python train.py --hidden_size=256 --hidden_act="swiglu" --normalize_top_k=true --routed_scale=1.0 --norm_eps=1e-05 --tie_word_embeddings=false --optimizer="muon_variant" --train_tokens=217800000 --dataset="wikipedia_en"
Below are experts of layer 9 (counted from 0) of a mixture-of-experts language model. Rows are named router (the router's row for the expert), gate (a neuron's input weights, with its number), up (a neuron's input weights, with its number), down (a neuron's output weights, with its number) and show model dimensions 0-255. Each number is 50 + 10 x the weight over its row's rms, rounded and kept within 0 to 99.
After each expert's rows: a language model's description of what the expert responds to; "raises" lists some tokens whose logits its average output raises strongly, later layers aside. This comes from a sample of Wikipedia text that the model never trained on.

# expert 11
router:50 49 67 29 45 57 61 49 56 44 53 41 63 46 32 54 48 46 41 60 58 45 53 45 44 38 52 48 53 54 32 43 40 46 49 49 52 54 49 39 64 44 36 56 56 40 49 57 48 55 28 60 60 62 42 32 46 49 66 44 40 49 38 54 48 56 48 53 50 40 65 28 56 62 52 50 51 37 40 56 55 57 52 41 55 64 62 47 77 38 44 50 59 38 54 41 57 34 45 62 57 54 61 59 62 69 36 44 34 59 38 32 40 47 45 46 62 48 58 57 43 54 61 53 63 54 68 43 69 43 38 37 52 47 33 54 60 49 51 61 54 47 32 49 65 43 40 63 64 54 50 42 39 42 38 57 43 52 53 44 53 56 58 60 56 37 50 36 47 54 50 48 81 59 59 75 58 40 53 47 43 47 35 46 42 61 41 48 54 49 51 56 28 50 30 55 52 39 38 48 52 45 62 64 51 53 44 51 30 45 57 64 36 35 49 72 55 55 25 63 57 42 46 64 44 48 52 30 68 29 52 54 32 60 48 69 40 50 51 46 49 26 41 46 36 38 51 48 55 44 42 42 51 53 39 48
gate1:52 54 51 50 50 55 53 65 51 63 44 67 46 63 43 62 33 40 43 42 50 60 48 44 49 42 41 35 60 37 57 66 40 46 66 44 46 34 50 46 60 63 56 53 40 49 41 50 49 52 54 38 46 50 35 39 48 49 50 52 55 55 37 51 31 71 61 45 33 31 54 55 56 55 57 47 40 37 24 71 69 49 40 28 58 43 51 56 52 56 55 56 53 51 57 50 45 32 58 48 65 46 48 63 50 48 47 53 55 67 26 40 58 57 50 51 53 49 47 52 37 40 55 61 49 59 62 45 39 37 42 55 38 51 38 46 63 45 54 55 62 50 52 48 64 53 52 35 48 58 54 54 63 47 45 60 48 48 48 57 47 46 51 62 61 49 44 64 40 33 48 61 64 35 78 39 58 47 41 49 52 55 63 52 50 44 43 57 62 56 57 48 52 54 48 55 63 43 59 58 77 57 36 39 57 82 60 52 10 31 63 47 65 54 48 29 52 48 56 60 33 46 40 53 47 65 50 39 57 51 48 45 46 50 54 48 63 52 38 44 42 54 47 35 36 62 74 43 43 59 50 53 67 48 37 50
up1:53 43 42 50 34 42 19 32 57 60 36 46 70 66 30 41 35 48 43 35 48 67 31 60 36 42 55 39 46 58 50 36 51 52 58 45 50 49 35 41 27 43 40 38 39 55 49 69 42 63 52 37 56 51 44 36 57 49 57 49 55 72 46 44 42 59 57 49 44 47 55 56 55 66 46 52 25 40 51 47 37 43 74 66 69 50 58 52 35 44 60 26 45 59 47 41 52 43 56 46 54 47 58 50 65 52 48 44 54 55 48 47 55 49 37 60 65 49 63 57 53 45 29 39 56 47 43 32 50 46 56 63 66 59 55 48 74 63 68 51 45 65 53 49 60 58 49 43 51 54 57 66 65 52 59 48 44 61 45 47 56 66 44 53 60 48 50 45 48 36 56 58 51 57 53 46 36 48 48 56 41 66 44 47 32 52 54 62 53 52 59 55 26 54 53 49 52 51 49 51 57 56 50 35 44 53 54 51 62 59 67 56 34 25 48 56 44 33 52 39 43 55 37 63 46 36 54 54 46 49 45 39 45 42 49 60 68 75 45 46 41 48 51 44 66 57 58 70 50 48 52 51 46 58 46 56
down1:54 63 41 51 56 36 66 56 55 55 42 65 56 46 41 48 52 47 42 49 71 38 36 47 44 55 45 66 52 32 40 42 74 44 45 60 45 49 59 63 50 32 49 54 64 42 44 47 43 44 49 47 46 53 48 53 43 58 54 46 38 33 56 54 59 50 52 55 43 55 56 21 73 50 67 45 54 43 62 68 39 51 49 50 54 65 62 48 48 62 67 34 43 37 49 48 39 54 48 47 55 69 54 57 49 56 65 55 46 59 55 57 23 56 42 66 53 43 33 50 50 47 39 52 47 42 58 60 39 65 33 58 56 39 45 40 66 43 48 58 54 48 52 54 29 51 42 70 60 39 54 48 53 55 37 32 39 32 57 47 51 59 48 59 58 69 54 37 58 51 47 57 57 46 48 42 54 52 58 74 35 55 43 55 63 47 32 68 53 46 40 49 25 50 49 62 50 45 35 52 54 54 71 46 47 33 68 48 80 56 47 45 47 54 46 53 64 40 43 43 65 54 53 69 53 57 47 44 59 60 37 46 34 43 45 26 53 56 51 44 52 62 35 42 55 40 62 57 50 43 60 48 45 45 66 45
Description: Noun suffixes, sports nouns. Noun-forming suffixes such as -ation, -ion, -ment, plus sports nouns like League, season, team, Award, often before "of".
raises: ",", " of", " and", " in", " (", "."

# expert 35
router:37 43 37 62 42 45 43 51 42 48 52 25 53 30 38 26 58 51 59 49 52 48 59 56 49 58 70 48 32 46 47 49 44 59 32 42 48 35 61 58 34 48 49 45 57 61 55 33 35 40 44 47 49 61 45 43 43 36 67 60 55 54 43 42 60 52 69 47 39 58 37 51 42 58 53 70 46 42 62 40 38 52 45 25 52 42 72 25 56 32 72 44 40 58 59 59 45 52 28 42 57 42 50 36 52 47 32 55 66 61 48 48 35 45 50 54 54 51 44 43 50 68 49 49 50 54 39 45 42 38 44 43 36 54 50 41 47 48 67 60 36 54 54 34 61 58 56 41 42 46 43 43 74 33 67 42 51 58 50 55 56 53 41 32 44 44 57 60 53 57 41 39 29 44 47 50 40 56 44 52 60 65 54 58 45 43 32 47 43 44 37 43 45 62 42 65 48 44 42 55 56 48 47 34 50 71 48 45 45 61 44 51 51 17 56 45 55 48 57 35 49 24 59 47 44 49 49 48 55 67 57 54 47 53 52 57 54 54 37 57 56 37 39 59 66 62 48 40 46 55 57 44 51 48 53 42
gate1:46 50 49 50 41 48 63 55 51 62 41 34 24 46 53 64 49 51 63 51 54 54 55 55 53 30 57 36 47 62 57 37 48 58 34 34 53 55 53 49 49 34 51 57 39 50 53 58 33 69 50 54 61 40 36 40 29 39 60 46 56 38 38 55 46 52 56 52 50 45 54 80 38 38 59 51 49 49 46 48 54 33 31 32 52 55 45 43 46 37 60 51 45 56 50 42 62 55 48 38 59 53 47 42 54 49 54 42 44 35 40 47 40 43 52 43 48 58 73 60 45 52 70 42 39 35 65 47 56 37 46 43 43 68 56 41 32 42 52 48 45 50 54 46 53 59 62 72 59 58 55 48 62 62 61 36 50 41 51 63 58 42 48 56 60 56 53 42 47 68 35 69 63 44 50 66 64 75 59 58 40 52 45 39 41 66 52 54 47 57 41 43 38 63 38 62 48 37 50 56 36 57 59 56 52 80 56 52 66 65 55 53 47 49 40 51 45 64 66 52 51 50 41 36 60 63 37 55 73 68 41 36 41 43 42 49 67 37 45 51 48 44 17 52 56 55 47 57 50 49 53 53 44 42 54 50
up1:62 54 65 66 60 41 39 56 53 49 44 61 49 53 50 49 58 52 52 56 54 36 49 40 53 58 67 57 45 53 45 50 45 70 55 69 52 49 44 59 37 63 56 30 52 44 73 58 56 33 53 31 62 59 55 34 54 59 73 68 60 46 47 53 59 64 45 69 64 31 55 40 39 52 45 62 58 22 56 40 37 52 46 42 54 51 52 50 57 52 49 36 43 61 67 52 37 47 51 42 55 45 50 72 61 61 54 43 49 60 45 48 48 40 57 44 55 48 40 58 46 73 47 48 68 63 40 50 64 39 43 69 65 60 42 51 78 48 66 45 55 59 44 63 40 54 61 53 55 54 45 56 59 40 37 46 50 63 48 63 41 52 38 60 33 55 52 53 54 58 43 69 41 56 45 46 50 60 59 65 53 50 44 62 64 43 48 49 44 72 58 44 65 33 63 60 58 49 37 42 56 43 44 53 53 44 49 53 43 43 54 37 43 30 43 48 55 62 43 53 29 42 53 74 56 47 47 47 34 63 53 66 55 44 45 31 37 72 39 58 62 41 46 45 52 52 48 57 53 53 44 58 46 40 43 34
down1:56 55 61 40 53 47 50 42 48 55 34 34 51 69 37 42 61 36 19 68 38 62 52 66 53 60 49 48 49 47 47 42 63 58 57 55 41 43 59 63 36 52 37 54 53 54 47 42 51 40 52 23 43 59 36 63 50 42 57 53 55 56 41 51 41 56 53 62 56 43 29 50 55 36 43 46 46 71 43 45 49 59 52 51 62 51 56 71 48 54 49 42 49 46 34 40 40 34 40 53 50 70 48 52 43 44 41 51 36 46 51 37 52 42 48 73 43 32 55 50 44 55 59 48 63 49 46 57 42 63 37 55 55 49 50 49 58 53 56 57 49 44 60 63 62 37 49 36 45 53 37 39 62 27 53 66 62 60 49 65 45 67 50 55 66 38 47 51 55 58 60 23 41 52 24 49 41 43 41 56 45 45 44 57 35 48 59 39 63 51 35 35 56 52 64 47 62 42 48 49 43 33 43 43 58 47 40 58 31 51 48 55 57 52 41 31 65 65 41 58 46 60 48 63 46 57 59 43 42 48 42 45 40 31 52 36 37 47 46 54 71 59 65 68 40 41 57 63 45 51 42 60 44 27 51 42
Description: Year digits, Romance endings. The 9 in 19xx years, plus "a"-type syllables in Romance or Latin names, e.g. Lega, Claude, Renault, obliqua.
raises: ".", "'", "-", ",", "un", "0"

# expert 47
router:52 66 53 57 53 47 61 39 43 37 54 74 75 63 44 53 39 47 34 55 55 33 56 42 37 54 44 51 58 49 46 58 59 53 43 65 50 44 63 67 43 58 41 62 47 65 48 36 51 30 47 56 26 43 53 33 62 43 68 46 62 41 52 63 52 56 34 55 48 47 48 33 33 43 58 58 60 52 61 55 64 55 63 52 37 45 56 51 52 46 45 53 34 40 64 44 43 36 50 52 44 62 42 38 37 62 62 50 65 51 75 36 61 62 30 43 59 37 42 44 43 52 54 48 27 51 52 46 50 53 47 54 57 62 36 59 37 47 33 55 65 52 58 56 66 38 37 66 46 53 53 60 39 52 39 58 64 36 64 47 56 38 58 61 51 63 52 41 66 74 49 37 43 54 59 65 68 51 51 47 59 42 43 59 64 50 58 48 53 71 59 46 34 51 34 56 57 48 57 52 43 52 46 48 55 41 42 47 26 44 53 44 42 55 50 66 43 41 70 46 55 46 48 48 47 62 50 46 44 47 63 50 43 47 52 36 47 62 38 55 54 30 38 39 50 29 53 46 42 45 62 47 38 39 42 63
gate0:57 57 39 50 41 59 35 51 59 31 47 46 54 57 52 59 58 48 55 54 67 47 65 31 36 36 58 32 46 49 47 60 40 71 49 41 50 49 52 46 54 46 48 74 58 44 36 49 61 54 48 61 32 53 51 64 39 43 48 54 57 49 49 65 56 66 44 73 46 53 68 34 51 69 37 58 43 54 39 57 37 51 45 56 64 58 44 52 47 51 50 58 43 39 30 54 47 42 40 50 41 76 45 31 71 33 51 52 32 64 59 50 62 62 56 53 57 55 39 58 54 59 57 52 35 51 64 51 52 74 55 38 54 37 45 64 35 54 48 62 39 57 54 45 51 48 51 60 57 38 47 43 51 50 45 50 57 38 41 63 37 46 49 70 43 80 39 54 50 60 46 55 65 60 16 54 52 58 50 77 55 41 56 44 40 40 54 47 48 60 46 55 33 31 44 51 53 46 61 46 41 53 55 46 58 50 36 66 39 61 58 44 57 48 63 48 47 47 56 50 55 44 62 53 51 43 47 79 43 38 51 51 35 49 48 61 62 57 64 47 33 51 59 44 56 31 53 43 45 57 47 41 53 46 48 53
up0:50 54 52 33 42 68 53 57 48 59 59 35 31 61 43 32 62 55 46 52 58 41 48 22 53 63 44 31 34 48 53 37 41 45 46 49 53 44 46 62 45 44 44 62 43 57 39 45 50 41 66 51 37 58 62 43 44 58 49 57 59 42 39 57 63 27 36 64 46 45 57 59 42 50 43 57 62 31 46 43 59 67 47 44 53 56 52 56 53 41 48 32 53 60 46 53 44 51 49 51 54 46 63 52 51 70 50 39 34 64 48 55 37 51 40 54 61 43 35 53 55 27 48 59 44 42 43 42 58 51 40 53 61 55 24 49 40 47 47 50 43 54 52 30 64 44 54 49 55 53 35 59 52 55 44 41 54 59 64 57 74 46 54 69 34 43 39 50 59 82 51 37 39 53 45 46 47 57 62 47 43 45 64 57 45 55 43 69 53 43 60 44 69 40 41 49 49 39 66 56 69 47 71 49 60 51 33 56 49 61 51 32 67 50 54 42 52 43 46 65 64 39 49 46 55 36 47 59 42 46 39 32 47 23 45 59 44 56 55 41 57 31 64 45 48 44 49 32 41 45 40 54 46 43 43 66
down0:37 59 44 46 56 46 57 46 54 65 46 66 67 82 43 63 69 57 36 39 63 43 64 66 44 36 53 50 49 56 33 44 57 39 46 71 38 49 51 65 48 42 42 51 55 44 66 44 70 29 63 43 51 46 53 52 58 64 61 54 64 43 53 60 60 49 55 48 56 51 44 59 41 45 50 57 53 41 38 44 32 53 48 45 30 54 59 39 28 51 56 47 35 55 42 45 40 60 50 33 38 63 27 54 39 42 69 54 65 50 47 39 57 44 46 68 67 55 60 46 53 32 60 54 43 65 40 48 45 21 46 51 53 44 49 49 56 62 59 53 70 68 60 57 67 41 50 61 56 44 29 59 55 69 31 36 50 60 62 41 51 52 48 36 62 37 45 46 59 54 40 49 39 43 50 52 51 55 56 49 59 57 54 46 60 50 49 44 63 59 55 51 52 51 61 40 48 59 48 61 37 56 34 64 46 58 46 52 47 49 48 50 49 52 54 67 34 37 49 50 34 59 56 51 65 66 41 42 58 49 64 61 62 62 51 65 41 49 52 52 37 65 43 41 51 34 54 46 52 49 48 33 38 44 48 58
Description: Plural endings. Plural suffixes and plural nouns, often ending team names or groups, e.g. Rockets, Phillies, newcomers, members, elections.
raises: ",", ".", " of", " and", "\n", "'"

# expert 30
router:63 44 44 59 64 51 51 46 74 68 49 54 49 54 52 50 69 59 41 30 43 63 44 56 56 41 56 55 41 34 47 69 44 57 56 48 63 62 57 67 36 55 52 52 42 36 47 52 52 41 56 63 50 51 40 39 43 63 57 39 63 68 44 50 43 60 38 54 53 64 57 42 56 52 53 32 39 43 46 49 67 44 30 59 42 41 44 52 40 71 38 46 37 35 38 49 24 49 45 52 42 53 56 57 52 44 51 50 64 53 31 58 39 47 46 38 42 30 44 32 57 39 41 50 46 49 51 40 57 60 42 38 64 44 51 48 55 46 57 40 49 37 66 56 48 40 40 62 46 49 63 38 64 37 30 49 51 38 53 47 64 52 50 36 66 51 47 46 48 46 43 40 30 42 41 63 56 46 36 41 40 33 55 40 64 39 49 36 45 51 48 43 56 40 52 55 65 26 44 63 51 60 48 54 72 39 47 59 33 39 43 49 41 32 62 51 38 60 63 56 37 36 53 46 46 53 46 58 69 42 34 42 46 47 54 55 51 58 63 55 65 59 67 62 46 47 55 49 58 67 52 36 74 57 45 58
gate1:66 51 51 49 50 58 54 50 61 52 63 34 34 66 47 58 64 55 73 54 51 50 53 59 54 40 51 52 41 53 60 45 68 53 40 56 50 66 45 59 39 54 58 50 70 43 48 42 46 61 41 56 67 42 59 62 45 65 35 55 57 56 40 39 56 42 53 44 51 51 54 37 56 54 54 48 60 57 39 41 72 57 38 48 47 57 56 42 60 48 68 55 44 61 50 37 51 29 41 44 56 55 43 58 74 72 47 57 53 41 23 59 43 40 54 45 35 49 48 36 59 39 50 42 48 41 39 62 44 64 55 36 47 60 54 69 36 50 59 46 51 40 54 47 63 52 34 30 57 51 59 55 49 33 51 31 39 55 57 36 53 58 34 45 49 79 45 43 56 64 61 56 40 41 36 77 55 47 48 50 57 54 39 57 70 39 36 50 46 59 47 31 59 48 44 47 58 45 53 57 55 74 44 57 51 41 59 46 61 37 64 32 40 41 55 51 58 62 65 36 35 39 39 49 49 54 42 55 59 60 31 50 79 52 52 47 56 45 52 56 48 49 39 59 33 59 56 43 50 45 56 50 54 53 43 52
up1:59 54 47 51 38 50 41 45 53 52 59 52 41 53 26 46 57 57 55 46 59 49 66 68 44 38 58 59 42 49 47 54 66 34 55 45 59 62 40 63 58 45 52 29 59 29 38 40 52 55 27 54 50 45 52 55 50 75 61 57 45 54 45 26 55 54 44 51 47 52 56 47 67 49 56 35 58 30 38 44 72 51 48 48 37 57 53 48 46 48 59 54 41 58 43 47 33 44 50 52 57 56 62 67 48 49 48 34 48 29 38 59 41 63 49 42 50 30 40 51 44 54 49 48 57 65 27 53 56 62 39 27 58 52 48 46 49 52 39 50 46 35 38 62 63 35 37 59 38 45 55 51 45 33 42 33 40 44 55 47 55 43 32 36 43 71 45 44 59 64 53 47 30 46 40 40 57 69 47 43 39 32 24 56 62 45 56 46 48 67 52 41 44 50 33 55 43 31 55 58 57 57 46 48 40 41 40 50 52 36 61 33 41 43 62 54 48 62 56 49 41 28 43 58 42 65 48 46 67 38 50 49 58 47 49 54 40 37 42 49 40 35 54 65 47 63 44 40 65 53 50 57 59 46 61 54
down1:41 60 46 51 26 38 55 47 58 45 43 51 47 45 60 64 38 50 48 57 50 47 52 58 46 62 61 52 49 53 43 56 57 48 32 36 68 46 64 62 52 32 52 41 46 46 51 53 52 56 54 50 29 65 51 62 56 60 35 63 63 61 61 60 45 50 70 66 57 33 45 35 47 59 48 52 79 48 44 60 45 42 53 56 70 47 51 42 50 57 61 59 63 29 53 55 50 59 52 45 54 35 59 54 34 64 49 57 36 51 59 31 55 43 43 32 48 57 59 28 46 42 59 47 48 54 51 29 64 61 41 60 41 58 49 52 41 58 46 30 65 54 54 63 49 52 58 45 34 55 55 45 40 54 38 62 39 54 45 47 44 50 36 53 47 48 63 54 43 50 57 53 73 51 57 35 56 43 54 58 65 50 47 43 36 41 50 50 52 64 47 38 74 37 57 48 47 50 58 45 42 31 53 45 64 60 42 60 34 43 43 72 54 61 50 47 67 53 45 41 54 58 48 75 53 41 47 67 47 37 68 53 58 57 67 69 58 55 45 76 34 49 60 44 39 47 40 59 47 64 58 51 50 39 63 39
Description: Zeros and quantities. Digits inside numbers, mostly 0 in years and figures like 2000 or 1,500, plus quantity words like million, kg, several.
raises: ".", "0", "1", "2", " in", " at"

# expert 28
router:38 51 41 53 55 65 44 44 57 39 65 53 60 71 49 53 29 48 51 47 48 47 54 58 51 56 41 46 45 41 53 54 64 44 47 59 44 48 50 48 51 55 47 51 43 61 57 54 64 46 67 67 50 38 62 40 66 47 65 53 56 46 54 57 44 32 59 46 42 37 43 44 36 42 56 52 71 42 63 46 53 60 58 36 46 48 60 33 39 49 45 48 51 52 53 50 51 24 51 39 49 60 45 43 52 71 51 46 61 62 35 45 48 38 30 42 49 53 35 32 65 42 79 65 40 58 47 42 57 55 59 39 59 68 41 54 40 48 40 61 57 52 57 47 48 38 45 50 45 50 47 57 50 46 53 64 41 62 67 44 57 40 62 69 55 65 64 34 54 55 53 35 44 53 50 60 45 36 55 58 49 62 31 61 51 63 63 52 43 70 62 56 40 48 58 48 46 58 73 57 57 47 53 47 52 45 66 33 42 45 47 55 50 50 55 56 56 34 64 51 31 73 48 55 75 59 58 48 73 70 55 40 39 64 43 71 59 34 54 45 42 43 41 46 67 62 59 46 47 47 40 39 39 50 41 65
gate0:57 38 75 24 57 44 44 47 56 52 51 47 56 46 53 56 35 51 38 49 42 70 37 70 60 50 54 43 61 56 31 44 64 31 55 62 60 51 35 60 51 56 57 39 49 57 49 65 60 61 49 43 39 50 62 61 31 42 30 50 50 41 32 53 29 36 46 36 31 70 50 35 69 62 53 38 48 48 55 64 60 54 55 44 46 44 47 53 48 54 47 51 28 43 46 48 44 52 39 44 44 59 52 60 52 39 58 69 48 49 50 35 50 40 53 53 51 28 61 46 43 62 54 63 57 57 54 56 51 39 57 69 54 47 32 44 45 48 57 65 33 32 45 44 59 46 49 44 62 63 37 70 57 61 44 76 52 47 55 48 56 43 40 59 51 51 35 54 63 45 46 49 61 56 44 52 69 44 56 41 35 41 48 56 41 55 61 48 58 43 49 54 38 34 67 61 55 49 58 56 53 52 41 44 44 36 43 41 58 52 59 57 67 26 33 44 38 42 56 55 45 43 56 45 39 39 58 50 54 48 48 45 34 71 49 56 60 50 62 55 58 56 51 65 53 24 51 46 39 49 44 49 37 60 45 49
up0:47 53 41 50 33 48 42 32 52 45 47 53 44 31 49 52 58 47 61 40 50 46 55 37 48 53 41 27 50 57 66 52 51 44 43 59 43 58 56 39 31 48 41 66 48 38 50 63 53 49 61 62 61 46 40 49 31 69 68 34 47 50 47 44 70 57 42 60 52 48 64 56 50 63 26 57 46 52 61 61 32 56 37 31 35 57 27 52 52 46 70 43 51 47 60 54 48 67 44 46 37 58 49 37 40 43 51 57 60 52 46 58 54 44 42 58 54 48 61 50 43 34 63 34 42 35 46 46 50 69 41 48 40 48 63 63 48 48 49 49 40 42 38 50 49 39 66 51 58 60 47 33 57 52 56 49 41 46 37 47 42 41 42 49 53 42 58 33 48 59 54 63 49 35 50 62 45 36 48 55 57 44 62 27 66 53 42 54 22 51 44 27 51 67 57 37 74 66 36 41 65 51 52 38 41 37 48 69 57 45 48 53 29 47 50 34 55 43 53 48 40 51 35 52 56 43 48 50 49 58 47 48 39 34 47 55 24 49 35 55 58 50 44 32 57 50 65 43 48 42 44 42 60 45 58 46
down0:47 50 60 50 62 55 52 27 49 34 58 48 40 42 57 52 52 49 62 62 63 48 59 46 42 61 55 48 41 50 51 24 53 54 64 60 50 41 37 47 47 60 30 65 57 66 55 47 60 64 56 40 50 56 58 40 59 49 40 39 49 56 61 48 45 59 65 49 62 58 46 51 63 54 49 46 36 53 51 44 31 46 62 37 40 40 51 51 59 50 54 55 50 44 43 66 55 58 57 43 46 51 47 76 40 49 40 69 45 42 43 52 46 42 38 59 43 48 38 56 47 74 36 73 44 52 50 43 45 46 51 49 63 60 50 44 48 64 47 57 52 52 42 71 47 52 66 54 50 43 32 51 42 67 55 61 50 40 44 44 53 51 46 62 71 48 34 62 59 50 47 56 33 35 44 57 57 39 53 53 37 34 51 47 58 47 24 37 41 48 56 56 62 55 40 48 59 38 42 61 58 45 54 64 39 37 39 51 90 61 62 66 58 59 41 60 46 46 52 29 43 52 34 53 24 61 49 38 59 39 51 57 62 62 37 46 51 45 51 71 62 63 45 68 51 45 33 51 38 56 57 45 36 44 48 54
Description: Plural noun endings. Plural suffixes and plural nouns such as -s, -es, -ations, -ments, members, teams, and pronouns them, they.
raises: ".", " (", " in", " of", " at", ","

# expert 27
router:50 40 54 52 66 44 45 49 53 48 72 48 61 63 32 48 60 62 49 57 40 47 53 55 64 51 52 46 36 50 52 66 49 49 60 53 50 57 53 67 32 39 41 50 67 52 63 40 74 49 43 57 37 32 53 50 40 45 41 67 38 47 46 49 60 51 56 31 44 49 54 61 48 38 52 31 44 68 63 44 40 38 40 59 45 52 45 57 47 55 76 48 61 58 52 50 54 38 63 54 61 43 63 49 72 38 37 58 69 41 43 51 61 48 27 30 53 51 39 49 34 34 41 35 31 45 28 41 45 38 50 39 43 56 59 34 39 65 34 46 49 47 32 54 57 42 50 27 42 41 73 48 57 52 48 38 49 49 47 51 41 59 54 55 55 54 61 47 40 39 46 48 42 42 55 43 51 38 38 53 42 53 47 56 50 44 46 59 38 66 36 51 43 66 50 49 60 42 61 37 57 54 61 37 48 56 62 34 55 41 57 51 55 50 51 41 40 56 37 57 42 61 51 41 55 52 49 65 36 48 60 59 63 56 53 36 53 53 50 68 43 50 40 67 68 39 59 64 49 42 46 40 74 40 64 68
gate0:55 57 45 45 49 60 39 41 60 49 54 65 34 69 42 47 40 42 55 58 52 36 62 42 41 65 58 59 55 50 56 42 43 60 52 57 47 57 51 55 26 32 18 30 49 69 51 51 51 24 50 62 51 53 76 41 42 48 51 63 49 46 40 47 61 40 47 42 52 46 31 53 54 53 36 38 47 72 50 39 51 26 53 33 55 49 58 45 50 26 41 62 39 56 49 44 34 47 46 50 54 48 37 55 37 54 43 34 62 57 43 54 70 49 38 51 45 33 53 56 49 45 48 39 41 53 45 54 45 47 39 50 46 48 48 41 59 49 47 53 53 41 50 60 70 63 45 48 58 63 53 40 38 52 44 41 59 49 35 66 60 59 41 50 40 54 45 51 46 53 52 68 60 43 62 55 57 52 48 57 31 56 53 48 60 44 43 40 38 67 69 28 28 58 48 50 57 48 48 53 65 63 69 49 60 49 38 51 64 38 47 48 28 51 61 61 44 64 45 50 48 58 73 31 39 60 66 44 39 57 50 60 50 63 40 43 44 34 40 50 45 53 57 41 59 49 59 48 44 48 42 70 56 43 58 44
up0:47 59 52 48 65 69 46 38 57 53 47 59 49 58 52 38 42 42 47 50 50 34 45 42 56 64 55 46 42 51 53 56 37 61 59 60 53 66 57 59 40 49 26 37 53 62 52 41 57 32 42 56 45 52 72 59 50 66 51 66 50 38 47 50 61 36 53 44 48 65 33 47 67 67 47 44 56 65 52 26 58 38 33 46 49 43 53 32 51 41 41 58 41 48 42 43 42 37 56 40 53 56 51 39 49 55 31 32 54 74 35 57 67 51 26 56 44 52 59 47 52 51 60 55 37 41 49 50 55 48 42 42 59 53 39 45 49 46 48 56 63 55 58 63 70 50 51 57 49 50 61 57 49 63 45 44 68 40 43 72 66 68 53 48 33 45 53 61 48 53 56 59 44 48 49 58 71 35 45 57 38 55 50 40 52 49 45 47 51 59 66 31 46 53 57 55 62 57 57 50 62 51 39 47 54 62 45 42 66 54 60 61 24 50 51 64 29 44 48 44 52 48 61 35 41 56 70 49 35 52 63 41 54 63 32 58 49 39 50 48 46 57 47 31 67 54 58 52 35 73 67 69 48 46 45 44
down0:68 45 37 44 27 58 41 44 47 46 56 41 35 58 47 62 66 44 57 49 47 54 50 54 34 52 64 52 45 55 57 63 48 39 51 49 51 50 49 50 51 45 46 61 51 49 57 53 47 49 50 48 55 43 69 53 49 49 32 56 51 55 59 29 56 58 38 30 57 70 63 39 38 74 39 52 48 32 44 66 34 57 41 49 53 55 50 54 62 59 40 54 33 49 54 27 48 60 54 61 38 38 45 50 64 42 45 56 40 57 29 40 50 37 47 36 53 53 50 46 53 61 41 63 44 49 38 69 60 50 49 49 61 49 65 57 68 57 35 56 76 61 31 65 59 53 51 61 50 61 44 34 36 65 45 42 56 54 38 52 36 70 52 63 45 48 36 56 34 55 47 62 52 40 50 51 50 46 43 56 49 46 50 48 55 59 41 53 65 49 56 49 49 41 51 48 41 24 50 47 57 71 53 63 50 39 42 56 51 26 47 52 51 61 50 55 55 40 54 52 55 36 53 50 52 44 39 48 46 42 67 53 63 51 59 53 70 58 44 63 39 69 70 53 63 33 45 34 36 45 59 44 51 50 84 40
Description: Opening brackets and spaces. Opening parentheses, brackets and quotes before years, counts or "born", e.g. "(1906)", "(born 196", "(18)".
raises: "1", "2", "age", "ab", "c", "as"